config.toml
d_model = 320
router_z_loss = 0.0001
init_std_router = 0.0143
tie_embeddings = false
grad_clip = 1.0
Below are experts of layer 10 (counted from 0) of a mixture-of-experts language model. Rows are named router (the router's row for the expert), gate (a neuron's input weights, with its number), up (a neuron's input weights, with its number) and show model dimensions 240-319. Each number is 128 + 24 x the weight over its row's rms, rounded and kept within 0 to 255.
Before each expert's rows: "gets" lists some tokens that make up at least twice as much of what it gets as of all text. This comes from a sample of Wikipedia text that the model never trained on. Tokens count by the router's weight.

# expert 11
gets: " ", "1", "2", "3", "0", "4"
router [120 116 130  83 138 105 134 130 161 124 131 126  63 116 129 118 137 112 120 109 170 155 117 120  75 155 144 156 116 123 125 118 122 166 134 182 116 110 148 150  84  72 198 108 138 153 115 167 108 116 147 168 115 141 133 109 100 119  96 119 146 112 138 160 154 112 141 122 107 119 135 132 138 141 116 129 119 127 143 150]
gate0 [130 145 114 104  90  54 121 122 127 135 128 143 132 146 142 120 159 102  56  89 124 130 132 122 123 143 141 114  93 175 104 154 127 151 115  92 125 128 112 102 158 127 125 134 167 122 173 174 136 147 129 151 120 156 121 114 159  93 140  83 126 156 142 139 115  92 121 127 108 113 145 137 144 148 110 173 146 135 148 113]
up0 [ 99 115 149 116 116 108 135 130 162 147 104 135 156 116 125  96 126 115 144 126 129 106 125 184 128 123 108 138 116 122 111 164 172 144 106 134 117 144 154 138 129 111 114 129 131 165 100 117  85 170 116 131 157 119  76 103 128 108 172 111 108 119  93 120  92 118  91 149 153 123 106 121  83 102 106 105 120 150 148 136]
gate1 [137 128  92 169 125 130 111 130 113 130 122 127 158 138 123 157  94 110 117 130 134 116 139 135 183 156 134 175 165 114  82 116 103 107 155  99 141 123 125 128 149  95 114 105 145  98 136 144 118 158 130 155 140 100 134 123  95 133 124 115 150 167  89 136 123 135 129  89 183 129 140 135 116 106 107 101 171 158 125 143]
up1 [115 145 137 136 165 145 116 170 126  90 178  90 126  95 128 141 161  75  93 163 176 137 128 138 128 161 116 156 121 132 147 123 113 131 145 135 123 175 139 171  85 111 121  81 135 143 135 121 100 102 157 149 101  82  93 120 128  97 122 122 125 128 156 155  86 146 149 127 138 158 172 101 118 140 114 147 145 117 151 134]
gate2 [104 132  91 102 130 105 140 109 138 167 135 117 125 124 158 121 141 114 128 154 110 131 140 129 133 183 170 172 162 125 103  83 121 120 139 123 120 116 148 117  86 159 146  78 152 146 132 135 140 153 152 188 126 163 157  98 138 124  93 101  84 148 145  96 138 122 129 120 128 135 132 131 137 151 126 124 159  99 147 161]
up2 [ 74 128 140 121 139 136 137 111 160 142 132 157 143 113 121  98 138  89 125 111 138 122 156 101 135 106 120 122 138  85 140 149 190  98 160 147  92 154  55 157 119 102 146 147 124 110  93 143 146 136 139  92 122 125 157 149 148 101 126  89 107 121 102 155 137 111 151  95 109 131 102 118 132 168 126 120 101 147 126 160]
gate3 [147 144  96 129 120 152 120 147 168 131 138 138 102 105 110 152 117 137 105 149 137  93  88 146 109 104  93 143  84 153 149 124 129 123 108 131 157 145  93 123 102 133 164  96 146 123 139 146 148 127 144 138 146 145 142 114 120 137  99 148 125 169 106 128 130 154 149 165 124 130 118 132 157 129 105 116 124 117 170  99]
up3 [128 128 140 158 142 111  92 138 117 136 141 148 110 126 158 106 166 154 122 129  93 111 126 105  83 117 131 150 124 148 151 146 168 159 130 146 101 154 111 148  69 113 153 116 129 126 106 155 161 107 112  93  74 123 156 162 173 142 134 117 137 142 125 124 147 165 113 147 114  69 157 159 125 165 110 139 138 148 139 108]
gate4 [121  95 154 148 126 110 155 176 142 158 131 128 111 131 143 144 153 143 114  99 116 105 140 118  33 114 152 124 147 113 133 101 137 124 123 118 138 135  97 132 159  90 134 127 112 107 119 156 134 101 158  88 119 141 137 111 107 108 117 136 102 132 125 125 130 105 137 100  78 167 120 106 126 134 181 147 108 153 118 126]
up4 [113 147 146 143 105 104 169 132 135 171  75 166 136 120 128 163 129 139 119 130 122 126 131 158 142  90 134 150 129 148 114 106 131  69  99 106 136 131 132 136 120 152 156 132 108 127 116 105 136 158 158 139 120  71 180  86 129 123 137 109 133 116 151 116 113 118 130 125 104 157 128 146 116 135 111  52 125 147 122 170]
gate5 [118 148 135 132 148 132 129  90 123 132 139 114 107 137 132  89 139 143 158  93 141 102  52  74 117 155 129  95 137 144 118  94 134 143 120 144 130 127 140 132 116 126 156 156 157 152 123 130 144 133 141 129 147 123 170 141 132 105 153 119 133 136 144 106 102 129 112 127 120 159 130 126 114 124 130  92 115 156 112 113]
up5 [153  62 133 121 132  89 125 135 131 140 131 125 172 127  84 127  88 129 126 135 112 148  90 165 135  95 116 124  73 118 132 122 175 124 160 138 146 126 162 163 124  95 133 125 124 122 125 139 184  99  76 105 138 106 134 138 127  88 124 125 166 135 130 128 141 124 127 133 114  98 150 101 124 159 144 128 148  91 152 157]

# expert 10
gets: " |", "|", "%", " Party", " election", "th"
router [134 122 104  96 124 104 151 162 158 149 128 120 109 152 133 157 162 102  97  92 165 131  92 128  96 166  83 152 134 166 163 125 149 142 144 143 140 138 174 192 139  67 152 124 142 172 141 159 118  87 147 123 139 152 125  97  92 118 113 152 131 138 162 136 154 106 123 130 128  95 126 143 118 142 143 150 175 149 114 168]
gate0 [162 123  92 167 104 136 145 119 123 202 106 133 158 144 111 141  92 135 142 136 104 110 102 134 116 149 122 124 137 129 129 142 108 129 159 130 100 166 116 150 143 131 128 118 178 108 112 101 100 103 142 164 141 112 154 121 119 102  61 176  76 154 164 113  82 129 162  93 143 104 118 124  98 142 137 129 146  85  83  86]
up0 [138 137 105 113 140 124 135 160  99 129 132 157 125 127 107 179 121 148 121 102 115 107 135  93 161 122 118 105 116 173 146 161 204 172  84 127 127 112 156 161 108 131 135 158 150 146 110 161  94  79 148 139 125 124 110 119 136 120 179 157 136 150 130  92 139 116 112 129 128 113 100 105 104 139 103 147 122 107 121 131]
gate1 [152 121  94  80 114 114 117 118 142 133 120 117 172 114 165 155 110 116 145 135 133  72 101 152 110 163 119 117 113 136 129  92 108 156 185 145 130 155 144 149 115 124 144 147 169 158 145 172 132 106  90 159 124 137 139 120 110 148 125 144 133  72 189 117 148 150 139 131 162 110  93 127 152 178 123 154 152 141 103 125]
up1 [159 145 108 110 104 130 139  97 137 108 142 104 153 112 105 113 115 126 142 131  96 150 136 137  62 121 119 148 102  84 136 133 115 166 145 126 178  94 124 123  82 138 113 126 147 162 142 170 149 124 108 111 114 146 109 104 150 107 147 136 117 100 106 131 106 140  99 124 128 133 139 158 107 160  95  99 150 134 112 119]
gate2 [142 122 134 136 134 105 143 167 176 137 121 152 134 134 119 107 124 125 145 136 136 140 118 112 116 153 110 112  81 114 120 109 123 127 120 119 120 142 111 145 152 110 140 138 118 124 141 137 139 124 107  78 124 101  90 138 124 127 110 140 157 136 111 136 103  89 137 155 121 100 106 173 121  81 170 141 148 177 110 135]
up2 [106 131 121 121 116 151 137 151 130 109 151 133 140 100 114 154 155 126 109  90 153  78 128 135  61 102 115 120 150 145 108  84  98 105 152 105 115 125 170 160  95 124 153 124 125 151 111 207 154 131 118 167 115 129 114 150 140 125 158 138 124 115  99 166 182 150 170  96 131 133 135 102 139 146  76 124 120 130 104 125]
gate3 [152 137 139 114 130 107 116 103  94 103 148 119 137 103  90 142 138 114 122 126 121  80 130 103 114  95 150  90 120 147 137 150 144 140 144 129 149 150 124 124 129  95 122 154 169 187 144 140 164  75 134 173 128 136 140 111 127 133 120 156 156 127  75 122 134 154 164 130 135 164 127 147  94 122 143 112 120 106 143 162]
up3 [ 96 141 112 141  84 114 102 117 105 170  84 136 133 114 111 131 137 104 126 156 125 133 147 132 141 127 155 191 163 124 111 122  98 171 112 147 139 123 128 155  99 136 110 173 114  99  62 120 102 114 113 110 167 107 135 100 123 133 132 115  90 123 145 117 134 135 108  87 111 130 134  93 135 129 131 151 147 101 134 108]
gate4 [127  91 176 103 129 106 134 142 135 164  77 135 130 133 106  93 169 161 125 141 170 132 147 117 158  72 126 111 106 170  86 115 126 139 176 114 117 125 121 153 111 102 111 133 141 123 108  90 125 118 117 184 154 125 128 123  95 122 136 134 135 131 128 131 195 101 144 146 129 121 113 134 119 132 166 102 154 129 114 153]
up4 [152  96 165 126 120 122 101 122  54 123 148 107 141 124 111 150 171 134 177 140 133 101  97 132  98 156 139 154 152 148 141 128 122 104 120 139 149 120  94 118 155 132  97 146 144 119 129 147 160 125 109 131 147 106 150 103  94 141 136 147 152 140  82 130 127 130 187 145 179 130 184 153 121 154 128 116 184 132  97 139]
gate5 [138  76 124 165 122 169 164 162 128 110 136 135  99 125 116 137 108 106 119 129 133 143  67 116 144  97  90 148 136 108 137 107 129 130 136 161 147 171 156 145 134 123 129 125 113 130 122 124 111 144 126  97 137 146  87 123 110 161  97 145 116 118 147 123 145 121 171 122 147 137 152 146 164 117  99  64 110 133 170 156]
up5 [166 129  97 152 152 164  99 188 127  99 154 132 124 110  90 102  79 107  97 104 147 178  88 107 117 133 155 161 112 146 156 133 138 115 128 129 138  95 113 140 131 113  75 121 113 175 143 104 146  87 105 114 137 152 129 139 131 147 118 150 173 124 125  84  87 134 103 118 129 111 127 124  58 142 136 131  98 129 152 118]

# expert 5
gets: " the", " The", " a", "'s", " his", "The"
router [128 134 135 154 126  71 132 134 124 174 150 134 108 120 165 148 147 131 146  98 181 132  70 139 104 146 117 149 103 136 172 109  96 135 154 148 100 122 111 140  85 129 143 104 137 141 114 140 124 107 101 183 143 159 113  96  87 136  82 118 161 142 108 135 135 109 121  97  89  95 121 143  87 128 129 133 148 139  80 181]
gate4 [173 108 111 114  90  88 107 132 107 173 137 102 132 119 112 145 150 129 132 137 143 140 110 111  44 124 148 141 138 119 111 112  97 138 142 134 122  83 102 136  98 150 136 138 134 113 131 150 153 123 113 166 143 112 143 132 164 195  99 113 132 134 141 147  84 160 135  79 114 140 188 139 138 137  93 141 128 116  96 132]
up4 [114 127 102 136 138 117 107 109 101 131 165 125 108 131 137 151 121 118 127 119 112 126 109 103 106 113 140 159 144 161 143  94 124 110 121  82 127 139 130 149  90 147 151 123 100 157 170 123 173 102 115 157 179  98  97 144 129 141 114 100 116 150 158 122  92 141 111  97 142 142 186 108 115 115 116 104 122 113 113 121]
gate5 [114  95 119 138 154 130 135 106 138 139 112 100 172 138 130 150 109 148 152  92 106 107  70 113 120 148 115 154 124 143 105 114 130 157 133 170 122 136 138 135 156 165 111 127 148 134 146 108 139 104 105 169 139 168 116 129 117 111 145  81 118 155 116 145 143 166 147 127 112 129 111 119  82 119 144 148 137  87 138 155]
up5 [140 143 138 155 130 126 143 125 122 162 131 123 130 140 136 104 104 117 146 159 155 134 131 165  92 137 121 114 161 114 116  93 115  86 129 179 113 164 153 174 130 183 156 126 147 159 117 160 121 101 131 123 133 155  98 114 132 153  85 155 131 146 154 129 141 137  80 115 138 114 132 148 116 131 132 130 142 128 123 150]
gate6 [149 132 130 112 121 106 107 113  95 153 101  89 113  84 119  98 142 132  83 123 104 119 100 125 139 164 116 120  87 138  96 161 124 105 152 173 104  81 136 132 127 133 143 115 144 156 161 126 131  77 132 133 104 165 146 143  96 147 120 148 105 100  71 114 147 105 123 117 136 129 130 148 169 121 156 132 114  80 112 123]
up6 [129  98 132 118 164 139 139  95 126 107 137 157 143 139 113 143 135 116 114 112 104 106 120 143 170 144 142  95 151 133 179 122 101 157 105 104 136 149 143 111 146 125 126 169 138 140 129  78 139 120 111 160 119 142 157 111 135 121  93 149 135 176 118 145 122 157 147 134 140  84 102 145  96 145 120 116 116 144 130 127]
gate7 [134 113 141 113 128 137 113 105 136  93 115 157 103 118 127 108 111 102 147 156 112 164 127 125 149 119 102  96 138 182 129 133 121 115 106  93 116 139 109 130 111 128 144 136 130 162 145 113 140 125  91 131 150 158 135 111  77 115 127 187 149 137  82 146 148  89 108 123 164 137 150 170 117 128 149 159 151 154  79 111]
up7 [171 148 107 137  88  96 123 122 126 120 124 103 124 137 100 113 113 101 111 102 135 158 122 174  96  81 156 164 124  82 179 120 158 153 135 156 113 119 146 143 156 133 140 146 150 174 150  97 123 130 149 166 163  62  90 127 145 115  88 120 119 146 119 168 132  96 139 129 148  82 127 163 142 116 110 129 135 134 170 111]
gate8 [138 117 101 154 124  77 110 170 149 134 114 144  92 135 123 139  62 162 136 128  93 168 111 158 145 154 139 181 128 156 112 103 112 113  83 106 138 124 127 173 148 123  87  88 126 127 129 134 117 117 125  92 140 115 129  95  74 133 125  94 130 131 150 124 116 104 117 145 163 143 108 143 138 125 121 149 173 121 106 128]
up8 [130 146 121 157 134 126 130 105 170 122 142 132 135 111 127  82 101  66  89 111 116 128 152 118 112 155 140 110 122 112 110 159 127 115 139 134 134 122 119 138 116 128 150 120 106 114 151 144 140 129 124 148 126 166 151 112 152 162 107 121 152 155 144 152 115 137 175 177 131 127 127  96 119 172  97 127  98 137 109 106]
gate9 [128  96 145 130 129 134 157  81  94  73  88 113 115 116 134 143 104 162 147  82 148 154 136 129 123 125 128 150  83 132 124 147 161 123  90 107 116 112  91 144 114 123 114 102 115 182 136 149 136 126 119 164 148 122 150 103 123 106 112 102 129 122 104 127 119 138 103 161 126 134 137 135  83 101 118  70 138 134 102 144]
up9 [105 117 139 120 119  82 120 115 112 108  99 123 134 102 151 124 139  91 134 112 150 170 110 103 130 102 175 133 126 152  90 138 164 173 138 144  98 145 118 146 146 131 101 173 130 167 110  94 126  99 140 170 122 120  74 104 143 156  69 128 140 106 133 139 140 127 121  82 109 132 119 114 112 127 107 140 133 105 113 136]